config.yaml
n_layer: 11
normalize_top_k: false
routed_scale: 1.0
init_std_router: 0.0164
vocab_size: 2048
Below are experts of layer 4 (counted from 0) of a mixture-of-experts language model. Rows are named router (the router's row for the expert), down (a neuron's output weights, with its number) and show model dimensions 0-159. Each number is 200 + 30 x the weight over its row's rms, rounded and kept within 0 to 999.
After each expert's rows: "comes before" lists some tokens at least twice as common just after its tokens as in all text. This comes from a sample of Wikipedia text that the model never trained on. Tokens count by the router's weight.

# expert 26
router,180,224,159,231,158,178,209,204,235,205,227,177,223,152,244,215,230,198,257,187,161,199,173,205,223,167,172,189,221,236,218,162,186,192,187,234,170,233,212,203,164,257,162,177,238,150,190,174,187,140,208,196,181,208,204,249,182,231,243,195,225,177,163,196,155,202,178,192,197,171,174,203,222,279,275,219,180,163,189,237,206,153,163,154,162,166,215,223,218,208,165,200,182,172,184,219,227,178,202,193,227,197,242,141,190,199,209,246,256,137,194,127,210,227,196,153,155,198,182,159,158,230,160,191,201,196,234,215,197,244,212,207,197,192,226,166,242,165,132,201,218,184,198,229,173,218,201,203,204,229,224,224,219,265,222,187,173,218,210,172
down4,158,157,209,221,209,210,205,147,231,199,252,240,237,193,187,226,246,209,189,197,227,224,221,211,234,226,234,249,178,177,202,212,214,232,222,247,216,253,153,181,195,227,192,215,221,194,225,204,231,218,142,181,141,191,204,206,156,232,186,185,233,168,209,238,197,160,165,168,202,191,162,211,264,212,228,228,202,132,197,176,222,206,162,217,201,288,223,189,152,208,183,208,175,274,228,177,187,197,214,185,189,166,230,187,196,261,219,226,235,250,180,213,193,226,174,132,186,231,209,235,189,208,205,205,191,196,226,253,166,185,217,201,269,214,213,243,166,163,191,176,224,209,277,128,207,191,186,167,209,219,211,214,212,208,173,225,226,166,229,193
comes before: "s", "ic", ",", " and", "ia", " ("

# expert 117
router,232,153,155,252,218,191,235,145,213,221,169,180,221,159,237,155,205,137,211,181,205,184,174,180,196,185,193,196,226,235,190,191,154,160,186,236,226,197,181,124,175,234,189,237,182,173,222,153,180,207,165,147,181,221,232,190,143,191,267,177,188,182,129,202,229,167,181,171,236,251,175,210,218,244,235,188,237,138,213,175,208,225,252,220,149,173,208,173,218,160,185,195,205,189,215,205,175,188,185,245,203,181,149,164,198,200,150,217,172,170,201,201,178,207,199,209,191,253,140,203,157,218,197,156,221,231,257,178,189,222,248,179,237,183,171,217,231,201,165,213,194,136,196,186,193,209,174,201,226,233,204,223,193,231,223,158,191,220,194,224
down0,205,160,153,210,210,202,154,175,193,151,248,203,151,196,195,206,156,184,229,222,135,241,196,201,174,204,208,214,184,168,158,207,232,143,202,171,195,165,184,242,180,191,172,218,210,219,194,188,264,143,218,161,203,159,185,223,212,250,229,274,191,230,223,155,190,159,205,194,202,227,219,212,198,213,175,173,172,257,177,206,235,145,203,196,182,178,183,256,167,229,260,209,201,225,151,283,221,195,218,164,192,186,171,209,216,207,190,180,235,216,221,190,164,242,205,205,146,205,220,193,233,188,211,169,199,223,235,223,211,196,156,194,163,222,226,189,200,222,197,115,226,219,177,260,192,206,253,195,224,236,208,249,214,236,202,191,216,235,183,253
comes before: "s", " of", ",", " and", " in", " ("

# expert 81
router,164,256,156,207,204,251,210,192,197,251,182,189,224,226,208,229,171,219,239,256,266,187,212,159,172,204,152,207,210,203,171,202,227,221,211,225,225,152,158,243,230,224,242,218,232,215,164,156,206,209,245,221,218,162,151,202,226,231,166,248,216,243,216,288,188,221,190,162,148,169,231,162,165,224,230,200,190,197,206,179,148,201,210,175,184,250,168,169,232,207,211,168,189,196,251,183,169,227,179,247,250,189,208,175,238,248,207,204,219,212,237,203,195,224,152,161,237,223,171,216,224,193,218,237,145,175,192,163,191,163,247,219,208,204,193,195,204,211,167,217,198,218,144,219,227,218,174,191,176,171,226,159,147,224,219,204,201,212,241,234
down0,224,201,185,234,224,220,213,249,189,160,168,213,182,252,122,177,159,236,165,220,216,193,146,147,224,188,218,179,152,144,220,215,189,243,231,149,225,193,248,232,219,182,169,195,243,165,212,213,249,168,203,195,201,206,212,170,212,189,170,173,241,228,196,250,234,243,171,207,135,178,216,239,226,237,223,209,198,199,168,215,194,217,204,214,189,195,199,171,197,196,165,227,203,215,213,203,135,201,202,172,240,191,259,219,202,262,158,227,244,236,212,204,202,198,222,195,171,233,149,223,203,208,219,222,190,183,197,163,223,185,218,191,254,182,178,224,186,221,159,258,199,213,146,150,194,207,216,231,184,162,206,273,129,210,208,222,146,182,214,231
comes before: "\n", " The", " In", " He", " and", " It"

# expert 52
router,251,209,164,208,191,169,160,233,248,180,258,178,213,197,195,212,150,211,225,233,221,236,194,196,157,204,230,179,183,177,211,196,145,193,240,224,244,208,221,186,175,227,213,187,192,222,192,260,179,235,210,142,171,223,224,218,254,234,170,231,190,234,185,191,222,221,219,205,216,223,181,152,206,222,199,174,177,184,220,262,177,185,176,191,198,220,173,227,218,153,210,199,219,194,167,161,167,226,226,156,172,156,198,258,212,236,181,221,258,161,202,165,181,204,211,230,184,158,156,241,206,215,224,206,174,168,212,233,179,191,148,175,238,160,171,244,209,200,187,184,205,137,188,134,185,167,124,175,164,156,150,198,199,201,159,215,256,146,225,224
down0,243,173,201,185,190,210,177,190,219,165,199,190,143,203,216,161,204,183,242,181,158,205,201,219,223,202,192,230,211,138,177,137,223,222,174,261,149,211,186,210,248,210,189,235,211,244,223,217,196,250,208,256,234,198,183,193,245,185,212,191,216,163,190,264,205,223,233,200,214,222,230,196,164,165,128,212,192,152,137,262,232,231,206,209,214,200,205,221,179,195,224,189,233,179,206,174,207,206,180,252,159,188,236,198,206,223,222,176,222,98,233,199,207,165,168,175,171,178,210,231,202,249,236,164,176,211,188,211,205,191,176,194,174,211,153,153,256,210,192,211,186,201,203,210,200,194,215,168,246,202,206,173,189,208,192,191,305,204,181,135
comes before: "s", "ed", "la", "ain", " of", "un"

# expert 199
router,189,257,193,185,197,270,223,225,207,179,181,245,250,200,229,207,143,229,235,220,259,180,205,141,186,204,177,249,206,189,156,172,178,265,210,208,177,204,189,171,230,165,199,165,256,239,226,184,217,191,241,227,214,236,189,149,249,177,161,169,190,216,231,282,228,186,168,187,157,187,278,204,222,230,158,200,229,211,209,222,202,240,218,177,219,211,159,149,177,198,216,194,203,150,245,195,175,189,203,206,191,182,191,186,212,256,203,214,180,227,203,240,252,242,149,147,187,207,241,205,211,220,192,216,236,182,216,226,248,219,197,233,206,167,165,223,211,243,211,185,154,229,189,158,194,214,193,199,204,169,233,174,173,212,219,197,234,148,227,222
down0,194,246,186,254,237,177,251,165,212,217,194,216,192,198,214,191,234,167,223,183,247,203,178,217,178,199,231,153,256,202,220,201,210,207,168,192,250,162,200,164,223,154,236,262,214,184,186,140,185,161,182,167,230,86,192,236,183,251,187,261,177,188,189,213,191,223,229,177,180,223,166,222,187,241,267,208,196,216,245,223,151,213,231,222,231,191,164,195,158,208,235,186,170,218,178,227,200,181,216,158,174,230,138,168,208,198,193,177,214,235,242,204,223,207,194,228,219,214,181,141,229,187,200,194,203,147,190,238,191,217,210,183,240,175,191,215,225,227,212,156,191,209,209,214,174,153,188,202,197,237,163,170,231,204,194,233,136,202,154,154
comes before: " the", " ", " a", " was", " he", " re"

# expert 19
router,247,198,194,200,243,201,246,229,155,168,237,227,163,211,181,159,216,226,167,191,216,173,172,220,222,147,213,231,170,199,174,164,159,185,218,190,241,178,157,178,170,227,231,234,172,236,250,195,199,167,222,164,157,229,195,245,163,187,143,189,193,205,191,167,193,157,215,185,203,245,196,199,177,212,157,229,225,233,199,214,247,208,243,163,155,240,191,245,220,163,203,188,181,179,175,236,255,258,189,180,208,200,226,199,218,161,150,162,180,161,187,146,202,160,179,228,246,234,180,199,181,246,188,191,168,202,215,247,235,186,163,194,178,224,222,122,267,234,183,180,218,164,171,178,173,175,188,240,192,199,208,215,182,186,155,168,167,157,230,188
down0,243,245,205,189,179,231,211,206,254,198,193,232,194,160,190,216,196,220,251,140,220,177,201,200,206,200,208,188,180,200,166,207,181,192,175,227,215,250,199,189,210,201,185,235,207,247,200,235,243,308,201,187,196,236,155,176,186,212,199,183,166,182,149,212,162,150,192,197,212,274,191,242,193,195,215,188,225,194,206,202,219,201,228,207,183,218,175,230,150,192,247,244,208,185,207,226,188,182,217,230,230,172,208,191,112,150,214,181,161,218,175,204,193,233,224,198,226,196,240,143,236,198,156,193,185,190,238,211,175,244,197,205,196,150,160,197,184,188,208,214,233,168,275,141,174,207,223,226,153,182,138,267,155,192,229,219,202,168,199,159
comes before: "t", "le", "ct", "ter", "re", "les"

# expert 207
router,119,230,216,199,177,154,250,193,196,227,205,232,193,196,256,224,207,174,253,232,164,156,203,214,225,233,217,154,212,158,199,187,157,170,180,219,213,255,168,211,212,161,200,205,191,231,237,160,212,191,174,200,176,240,169,248,162,177,287,164,163,241,192,205,166,197,194,163,263,147,206,194,204,189,197,232,165,186,200,199,213,167,145,164,207,191,230,244,228,202,165,182,193,233,187,235,267,217,220,194,232,176,199,155,218,206,199,253,164,220,198,203,210,168,246,247,255,228,203,170,193,267,164,175,169,213,192,199,214,226,214,257,209,267,224,171,171,187,193,207,179,193,238,194,196,203,236,207,227,159,231,170,202,195,178,175,205,202,220,209
down0,220,252,178,228,207,171,144,170,144,202,245,159,194,200,193,234,231,210,184,254,193,221,189,215,211,206,180,216,206,135,189,196,197,212,230,231,143,165,233,177,163,220,253,200,225,179,157,199,211,172,158,183,213,96,270,183,197,216,189,208,227,139,212,180,213,249,206,165,185,190,196,220,205,191,227,212,200,227,220,214,218,191,177,237,182,225,196,187,218,199,233,185,243,159,187,174,210,208,225,208,159,242,156,257,234,180,133,200,168,249,221,163,174,196,214,249,187,171,227,227,173,164,246,232,200,214,260,175,188,176,219,188,197,157,205,183,246,236,203,220,202,209,173,188,226,223,174,239,215,209,202,239,237,280,184,179,229,180,178,174
comes before: ",", " |", ".", " and", ")", " States"

# expert 228
router,144,245,167,143,204,180,221,232,230,189,231,209,210,154,240,233,219,213,199,156,173,232,166,178,183,163,205,243,205,219,172,218,245,170,184,246,221,234,183,170,194,221,226,247,210,164,189,147,169,220,204,184,167,206,209,208,175,205,272,231,233,189,170,173,228,210,167,147,215,127,169,217,199,212,223,160,157,210,228,211,186,187,249,176,159,157,212,149,211,156,164,250,222,192,133,239,208,200,227,172,196,203,222,157,182,159,178,226,191,194,186,210,212,171,230,205,205,169,178,184,165,211,217,182,140,259,174,196,225,185,167,154,179,191,173,190,183,183,149,202,224,183,176,171,159,204,227,252,143,202,179,149,230,221,250,207,203,226,201,192
down0,225,169,214,197,182,170,181,159,213,208,211,216,171,209,208,176,167,186,209,174,208,139,210,218,148,185,232,167,200,161,176,194,216,209,172,229,175,149,228,213,209,219,244,231,185,243,311,208,195,169,209,194,200,244,172,244,186,209,217,252,174,283,184,245,182,230,193,197,226,190,188,227,214,208,187,188,172,164,192,248,227,192,186,197,251,211,252,180,190,197,196,231,185,228,183,198,179,180,208,178,234,190,160,178,225,178,155,283,226,231,220,207,121,254,214,152,144,195,218,179,209,191,181,200,175,218,203,227,166,177,219,147,203,162,233,134,204,190,184,180,177,187,196,192,195,189,229,145,263,194,164,162,257,218,211,180,189,189,217,193
comes before: "y", "s", " of", ",", "ial", "ies"

# expert 177
router,262,213,197,212,197,242,180,193,247,194,227,237,193,217,185,201,199,191,204,223,236,159,228,141,208,197,266,223,151,199,178,171,211,182,191,153,212,191,188,221,210,258,213,153,200,226,202,175,202,217,194,206,193,221,234,219,175,197,169,193,174,213,189,168,243,152,152,214,259,187,182,172,136,163,181,180,176,182,209,181,157,189,266,166,241,206,239,220,173,158,201,201,191,201,195,190,191,217,181,182,151,249,235,248,188,222,224,254,238,191,231,156,181,196,222,126,217,200,167,214,208,233,238,153,232,225,187,206,168,267,178,194,205,182,218,242,200,170,185,256,190,123,135,187,168,219,212,243,173,228,166,217,219,153,192,197,184,175,224,179
down0,142,176,215,201,171,258,259,193,195,212,173,245,174,235,180,215,213,222,214,182,211,174,203,233,214,226,205,215,179,258,221,206,219,134,201,177,206,230,184,222,199,196,251,212,203,242,214,154,172,151,155,278,201,218,139,245,214,206,233,145,197,220,139,171,190,215,212,190,165,221,185,187,224,188,213,173,184,220,199,246,215,218,115,158,168,208,177,221,223,224,233,225,217,194,203,212,203,179,208,182,233,191,166,190,159,202,214,194,192,157,233,197,221,182,194,174,196,194,278,201,167,189,188,240,133,186,167,158,149,222,256,166,200,223,202,199,154,190,222,236,199,201,181,211,168,230,201,186,230,218,165,138,155,188,209,151,206,184,216,263
comes before: "s", "ed", "ing", " of", "now", "er"

# expert 36
router,135,184,197,183,183,234,244,262,132,235,172,238,244,238,171,216,208,197,245,200,231,227,218,161,188,220,224,188,246,271,133,255,260,184,236,216,212,154,209,182,230,179,233,182,204,180,173,222,240,228,217,200,229,221,198,225,253,231,192,176,180,210,221,243,169,155,206,165,215,250,227,248,186,209,216,209,250,190,198,166,203,229,165,207,169,237,177,222,172,217,201,210,178,226,231,222,157,204,152,221,209,220,235,157,221,242,164,235,229,235,190,213,190,217,206,183,205,208,185,184,205,190,169,170,157,222,151,163,173,197,235,247,230,150,172,184,211,237,201,207,169,227,208,218,204,194,187,198,186,170,207,192,153,286,217,198,169,217,204,223
down0,220,173,201,248,180,167,186,172,226,174,130,202,210,223,176,158,222,184,181,229,204,163,216,191,220,199,184,200,133,224,185,200,229,320,167,224,230,164,195,206,183,194,220,215,222,213,236,202,218,172,258,250,179,186,145,210,177,215,215,172,208,213,223,172,230,259,150,189,226,157,214,160,209,176,194,200,165,158,203,179,222,188,246,175,190,178,183,160,223,173,174,292,152,215,200,202,155,184,181,190,170,187,233,194,213,172,152,137,191,186,233,199,171,208,224,140,195,227,136,208,208,222,174,221,179,173,234,170,166,240,175,204,220,212,166,207,171,228,230,170,178,209,160,177,219,157,198,213,227,173,241,174,228,194,209,190,195,219,236,183
comes before: "\n", " The", " He", " In", " It", " On"

# expert 222
router,220,220,207,242,187,179,151,220,183,168,212,186,197,159,205,209,203,194,245,166,166,192,194,215,244,172,172,222,199,218,242,180,223,187,224,197,180,182,153,233,159,211,181,191,170,218,226,220,208,201,216,204,191,148,245,200,201,177,189,234,216,179,195,146,208,187,159,231,223,203,166,248,176,221,236,256,191,238,194,239,164,238,204,235,171,154,242,194,218,132,139,214,151,175,198,226,197,173,228,180,233,167,179,163,180,209,177,168,187,183,195,119,184,193,215,215,217,222,219,192,134,230,179,230,223,215,231,146,235,207,163,163,185,196,170,137,180,146,197,232,148,147,160,271,182,233,177,222,187,218,210,221,256,225,231,184,172,213,242,161
down0,188,227,231,201,201,163,156,186,244,181,182,217,164,193,192,187,179,195,258,202,214,179,202,254,162,150,179,230,217,241,224,202,216,133,223,197,160,202,233,268,213,190,229,205,230,210,227,148,165,173,170,242,284,220,183,154,251,144,175,239,209,221,224,217,153,221,216,225,224,179,197,221,199,182,236,215,189,156,162,218,226,192,184,240,142,177,180,177,266,186,249,224,228,240,200,176,206,232,172,234,215,192,225,203,127,151,174,190,194,181,163,170,193,193,221,192,199,177,181,158,189,257,223,146,183,177,194,193,189,200,206,226,223,200,224,223,210,200,192,245,197,218,246,209,201,215,230,175,240,152,175,155,267,202,218,184,178,231,217,181
comes before: "s", "d", "y", "ce", "c", "t"

# expert 57
router,211,207,176,174,172,157,238,177,218,204,163,187,195,211,174,173,228,224,263,233,182,189,240,173,160,228,196,214,177,131,182,230,259,187,228,195,182,184,188,199,237,237,212,204,163,212,214,199,250,206,165,153,224,240,217,227,211,232,160,243,182,185,248,246,186,145,169,218,160,185,152,247,203,218,212,220,201,247,213,136,176,170,213,170,172,188,160,175,227,184,153,184,223,173,201,207,184,190,211,181,226,177,136,174,199,245,234,245,225,215,181,233,165,225,181,261,225,196,201,180,172,226,175,229,196,258,196,188,238,145,210,231,229,227,168,167,177,210,237,212,228,221,250,178,206,205,165,199,221,174,170,215,164,183,258,157,177,209,221,134
down0,211,214,209,175,197,127,216,171,250,168,254,170,188,220,173,222,170,173,180,202,220,169,208,195,208,212,155,225,169,149,214,232,246,203,202,215,208,213,180,197,210,187,199,233,182,172,196,245,226,271,235,218,154,271,231,204,206,204,154,193,222,224,293,188,158,212,199,151,187,166,243,173,223,183,206,141,150,180,182,192,217,213,216,219,176,222,185,244,183,175,165,261,146,171,215,169,139,182,165,250,209,148,228,256,212,238,194,189,204,186,171,200,219,194,218,198,207,191,187,190,198,182,231,159,187,158,165,165,188,202,262,228,211,209,209,215,180,202,202,215,271,214,219,190,192,201,227,175,184,231,252,140,201,182,218,161,221,193,206,157
comes before: " ", " first", "y", " United", "re", " same"

# expert 179
router,205,228,156,177,159,226,263,216,240,249,232,199,187,195,243,186,228,188,188,236,193,180,232,148,223,134,191,184,204,198,204,161,203,197,158,223,202,192,193,131,141,225,194,168,191,191,152,188,173,202,230,217,165,225,129,201,140,219,228,203,171,246,168,227,210,218,211,148,241,171,150,195,173,191,215,202,229,182,201,167,181,166,246,189,178,216,205,158,177,181,199,151,227,197,174,192,250,148,251,171,172,188,182,136,157,210,170,213,184,195,191,233,272,207,176,205,210,236,166,177,209,187,231,154,191,209,220,171,197,217,226,205,233,201,199,171,191,160,155,222,215,167,204,162,184,201,186,218,162,198,175,132,237,199,250,228,191,174,176,251
down0,232,205,209,191,176,177,170,181,230,192,231,176,235,204,204,236,229,127,230,173,172,197,212,249,174,240,251,197,218,208,175,252,187,174,235,245,209,190,185,204,158,210,249,211,189,158,255,252,156,243,207,198,194,196,227,118,196,195,220,172,211,215,167,195,167,140,188,209,257,223,233,231,193,218,204,182,220,222,194,208,232,198,225,232,218,238,203,219,205,244,210,184,211,233,219,204,225,177,146,199,220,211,236,231,281,258,206,216,221,172,190,233,169,256,203,189,255,146,155,230,206,240,202,201,226,224,223,206,252,201,176,186,169,177,241,193,248,163,250,169,201,166,229,197,158,175,211,191,172,150,199,237,198,203,210,202,221,252,162,190
comes before: " of", ",", ".", " and", " in", " for"

# expert 165
router,193,224,194,162,171,233,218,211,153,198,173,228,165,198,193,159,195,182,184,232,189,207,136,175,195,236,233,216,193,276,192,187,182,176,234,212,208,255,219,209,208,222,139,202,189,216,193,167,181,247,210,236,175,218,158,205,254,202,187,254,188,220,222,256,183,198,252,226,194,160,194,140,226,219,189,195,196,195,188,235,206,185,171,199,223,170,168,227,188,189,150,237,177,225,180,169,231,241,255,218,179,186,213,183,177,205,173,270,178,225,259,234,202,220,193,151,162,189,173,195,184,151,177,171,234,192,196,187,192,221,206,177,259,175,130,219,193,137,236,209,217,194,143,208,247,188,157,207,186,240,211,148,208,217,238,227,257,179,225,156
down0,198,208,164,222,171,190,237,166,206,228,166,177,197,162,173,169,169,203,194,240,174,189,215,185,179,133,152,178,221,196,199,157,157,245,166,232,193,180,217,250,179,201,212,208,233,167,237,263,223,212,246,205,223,186,218,327,192,197,219,195,184,209,140,232,177,204,177,195,164,199,163,218,181,165,175,195,219,229,225,233,188,200,174,234,254,212,222,212,161,182,246,206,227,145,179,207,186,209,248,207,205,184,162,202,186,159,135,166,183,183,185,181,206,208,224,203,225,183,240,166,199,213,223,170,192,297,234,171,213,208,214,222,181,184,223,227,247,185,145,157,213,164,202,203,169,228,159,189,231,202,241,195,202,202,172,233,201,164,155,210
comes before: " ", " as", "ity", " to", "way", " in"

# expert 171
router,225,245,193,150,170,154,214,198,209,217,236,154,186,215,160,174,226,241,142,208,138,198,201,223,192,178,174,219,168,175,188,189,241,233,173,189,200,174,237,207,187,135,192,181,171,188,239,170,204,195,210,234,167,164,146,211,187,201,158,270,154,175,236,167,199,215,210,216,168,238,179,180,183,234,167,201,259,221,249,214,223,150,204,186,224,173,202,203,159,147,181,182,205,188,170,182,179,249,175,145,191,221,187,224,196,185,183,195,135,164,185,236,216,197,182,195,205,137,184,259,177,187,226,163,250,133,224,169,253,182,166,237,208,197,209,192,209,178,174,231,244,215,229,209,163,169,165,181,221,229,192,237,158,217,215,226,168,156,183,195
down0,204,233,174,181,189,247,169,157,182,156,198,263,179,188,182,189,178,184,209,181,183,224,146,172,234,250,269,161,262,249,206,227,209,204,212,212,214,296,172,172,154,251,190,205,201,166,227,168,148,192,198,229,223,181,273,223,187,153,192,193,248,218,122,218,213,227,193,241,214,199,187,156,186,211,213,169,213,214,199,149,257,230,190,202,238,210,218,222,186,182,210,192,207,152,223,195,235,230,187,221,185,222,217,174,217,209,211,212,162,155,187,167,135,236,170,176,155,232,243,244,181,182,214,206,197,224,194,214,166,230,209,211,174,221,185,203,206,191,193,257,184,214,170,221,255,203,250,216,226,218,245,166,229,206,220,179,197,195,191,187
comes before: "|", "gh", "-", "in", " 0", "mp"

# expert 50
router,171,211,179,206,204,223,223,236,141,234,196,190,217,237,154,233,158,171,236,216,241,160,228,157,214,193,185,239,246,220,147,252,245,192,216,204,213,145,226,221,190,175,263,189,244,175,160,211,237,213,200,234,234,205,173,221,240,235,212,166,227,218,195,212,154,194,160,186,193,229,219,216,200,199,222,246,243,224,210,204,199,196,136,185,193,199,129,193,219,192,256,233,221,207,201,232,161,216,156,223,195,218,249,208,200,221,185,217,211,229,243,237,208,219,192,144,266,215,165,167,201,225,232,155,232,206,146,153,219,163,216,237,220,175,177,210,190,197,176,240,189,246,177,218,237,223,190,204,159,183,228,166,160,240,220,167,143,208,194,233
down0,228,195,242,216,193,181,183,211,217,214,256,176,132,218,215,206,217,243,193,205,204,236,188,216,221,213,226,205,222,199,195,215,169,245,159,185,158,203,189,163,171,211,180,106,189,262,218,214,185,209,199,233,186,200,217,188,177,204,244,189,192,136,200,203,183,228,227,208,207,166,227,217,162,228,210,211,202,207,214,189,234,185,183,185,209,226,259,210,157,238,210,196,246,173,169,207,273,233,207,217,136,173,160,220,239,211,219,166,210,221,212,224,181,167,192,195,178,164,212,212,218,192,198,201,232,222,194,255,166,190,210,174,110,210,217,212,252,221,236,218,213,129,232,208,213,196,198,143,231,167,195,139,238,150,180,143,232,211,232,124
comes before: "\n", " The", " He", " In", " It", " On"

# expert 40
router,187,197,176,252,212,192,182,245,193,179,157,195,184,174,199,177,234,228,261,211,167,227,210,248,213,186,197,221,162,163,172,249,161,185,215,148,186,206,200,232,175,200,184,166,134,229,253,218,221,220,143,205,175,204,210,171,180,157,163,195,167,227,194,133,223,206,179,179,175,226,166,196,216,245,226,246,229,225,184,238,231,164,148,191,252,159,263,199,193,138,183,223,168,235,205,213,196,227,233,136,196,191,229,193,193,211,169,207,171,214,206,248,253,183,195,198,186,150,141,158,162,235,150,163,184,171,190,190,207,231,148,217,209,183,193,190,221,189,209,171,163,187,176,263,200,164,202,195,236,192,229,227,176,166,163,195,168,181,164,214
down0,163,244,186,228,196,144,134,196,215,163,167,187,223,191,229,183,155,204,229,212,165,165,228,199,181,219,168,205,181,215,208,160,184,241,232,231,156,166,152,197,242,202,168,189,186,256,239,220,209,192,196,188,171,192,165,236,207,177,141,196,182,184,213,190,208,207,182,214,226,182,181,195,200,220,179,221,237,195,235,212,179,184,140,167,120,218,213,207,206,214,215,134,177,184,169,177,258,176,191,196,191,218,178,191,218,140,241,158,159,209,162,202,207,191,155,241,233,197,165,228,126,182,208,251,243,148,237,217,208,167,241,236,202,220,211,134,178,211,169,236,198,198,146,230,240,210,207,222,246,160,141,175,170,180,203,201,206,207,201,232
comes before: "-", "|", "\n", "|---|---|", "fin", "ter"

# expert 130
router,200,146,230,234,236,216,184,140,163,149,195,173,242,180,217,163,203,222,236,203,149,193,240,218,213,228,227,192,200,191,167,169,238,175,255,245,183,231,200,215,155,203,216,255,174,234,178,274,214,193,219,215,204,194,190,185,181,171,142,141,198,190,188,189,177,175,220,233,271,208,171,222,187,193,231,241,261,197,227,186,233,220,173,217,222,210,213,165,196,200,175,214,187,240,156,213,179,204,217,204,240,254,167,153,162,185,207,162,148,184,183,158,200,192,189,243,259,254,178,195,230,223,152,155,233,188,200,196,199,190,169,234,206,215,152,209,214,178,227,242,166,127,189,201,242,190,200,236,170,184,190,233,168,204,199,188,204,212,260,194
down0,197,199,220,199,182,179,235,218,228,182,219,185,205,183,201,212,246,194,219,241,218,181,196,227,255,256,235,205,210,226,227,247,160,231,234,190,223,209,181,152,226,168,207,197,225,171,172,201,229,137,194,181,175,235,176,187,171,235,250,180,237,207,215,158,165,251,229,189,202,182,195,189,199,239,145,225,167,220,217,209,212,187,240,142,245,227,210,233,207,232,97,208,254,180,192,159,195,228,165,206,203,278,181,160,207,253,223,208,254,232,202,162,196,167,185,195,212,239,216,191,206,163,248,221,177,182,206,217,168,218,246,191,226,261,196,262,225,209,203,177,169,199,273,229,172,191,178,228,198,217,164,213,196,235,184,194,226,148,213,203
comes before: "s", "son", "t", "e", "z", "ence"

# expert 240
router,188,235,210,263,233,179,186,194,240,196,212,224,232,136,208,206,254,167,238,219,171,169,243,197,190,240,240,218,200,239,233,133,127,218,167,234,120,200,163,165,174,222,194,203,191,182,185,173,169,165,246,175,239,142,252,231,199,201,179,192,190,163,195,173,218,184,174,160,203,186,221,204,199,189,185,232,181,198,176,195,200,188,156,210,151,190,214,242,184,216,129,221,191,205,175,217,231,247,206,219,163,198,231,218,215,218,171,246,178,186,183,178,193,181,224,228,195,226,183,194,199,205,157,156,213,227,246,206,210,196,265,201,246,202,160,177,223,143,145,180,215,158,201,194,234,192,143,178,197,208,196,248,166,269,181,169,190,212,211,184
down0,222,165,228,214,175,151,196,165,163,193,201,175,236,205,194,233,241,204,212,219,204,259,159,205,218,228,178,175,174,199,217,223,243,237,221,232,237,197,246,192,177,176,189,211,195,160,170,184,201,179,189,209,144,255,219,200,216,278,175,201,213,215,178,196,196,177,203,228,234,185,166,165,267,209,188,217,207,179,196,188,154,193,206,228,267,247,197,125,201,229,87,164,164,176,210,165,193,179,192,203,166,173,187,150,210,191,207,231,251,186,195,178,194,207,216,157,268,219,140,182,179,164,193,175,215,182,215,172,193,242,204,199,187,160,174,223,233,223,223,216,185,148,250,155,184,200,197,228,188,176,155,239,186,247,200,217,188,238,230,207
comes before: "s", "ic", "ical", "ian", "ist", "ry"

# expert 4
router,236,194,143,215,229,178,183,198,168,246,207,180,181,148,183,187,197,194,228,166,208,191,223,245,251,233,229,208,173,232,214,189,177,227,171,250,229,207,171,184,157,248,215,187,204,172,184,214,192,216,159,230,204,175,255,226,165,189,247,185,173,223,190,203,213,222,184,252,244,224,245,237,170,242,207,200,214,202,209,201,169,206,201,233,179,166,216,162,233,161,141,227,174,235,176,244,172,205,170,239,224,184,239,203,197,245,207,254,180,158,189,111,190,207,163,181,206,236,180,190,186,221,210,245,224,184,235,142,245,194,218,202,211,161,222,126,213,183,171,198,139,174,263,194,213,158,190,212,168,204,207,196,143,228,160,188,220,222,255,191
down0,202,217,181,227,204,158,182,215,212,244,210,163,206,203,212,238,193,156,246,212,196,227,231,218,217,222,221,158,219,157,174,197,205,222,165,214,161,146,223,217,226,204,197,170,197,202,170,210,216,275,158,198,215,182,265,184,246,204,192,188,222,198,219,189,181,177,203,263,190,146,242,216,202,193,141,207,234,224,183,184,192,192,150,207,203,170,233,234,144,200,179,233,179,198,169,245,192,190,214,203,207,199,206,234,177,182,231,226,239,167,245,236,163,208,208,139,190,132,174,165,271,212,190,209,234,222,208,208,254,166,209,169,266,181,159,181,281,224,189,180,212,172,125,176,164,157,220,204,192,197,221,214,159,189,174,158,201,251,195,169
comes before: "s", ",", " (", "'", "son", "d"

# expert 23
router,186,186,227,188,187,273,220,214,180,194,227,228,187,256,145,179,216,207,187,237,181,204,184,174,279,200,207,160,233,185,210,207,178,192,179,182,175,205,196,149,233,186,178,192,225,233,254,204,167,207,225,223,190,199,183,205,273,162,215,195,259,244,247,225,198,234,237,192,198,168,203,207,190,185,208,210,199,207,242,223,150,256,254,226,243,149,177,207,200,222,181,219,233,194,166,206,262,158,226,165,225,212,228,165,171,234,169,221,131,239,196,151,187,216,195,167,146,209,212,172,230,207,211,233,209,223,166,216,187,170,217,250,155,216,214,241,206,187,216,175,171,235,194,149,226,187,198,236,191,218,235,154,179,187,187,256,258,166,200,244
down0,184,227,223,166,168,186,195,213,189,222,194,173,148,204,182,212,207,143,169,234,210,159,228,218,205,202,171,154,230,203,224,236,200,225,226,253,194,203,212,191,207,217,194,199,157,173,219,225,209,212,198,242,199,217,157,196,189,222,207,246,188,257,299,173,160,193,204,218,184,242,232,197,171,168,210,168,179,161,209,197,235,207,133,227,207,162,174,252,180,170,139,268,173,186,229,215,210,172,213,229,286,187,296,213,184,211,146,198,201,183,223,158,144,216,202,249,212,164,146,181,174,189,154,162,198,235,216,149,195,238,207,177,206,207,171,163,245,196,178,201,208,159,190,172,202,218,221,169,207,226,226,200,192,158,197,201,192,226,198,218
comes before: " ", " been", " a", " the", " re", " be"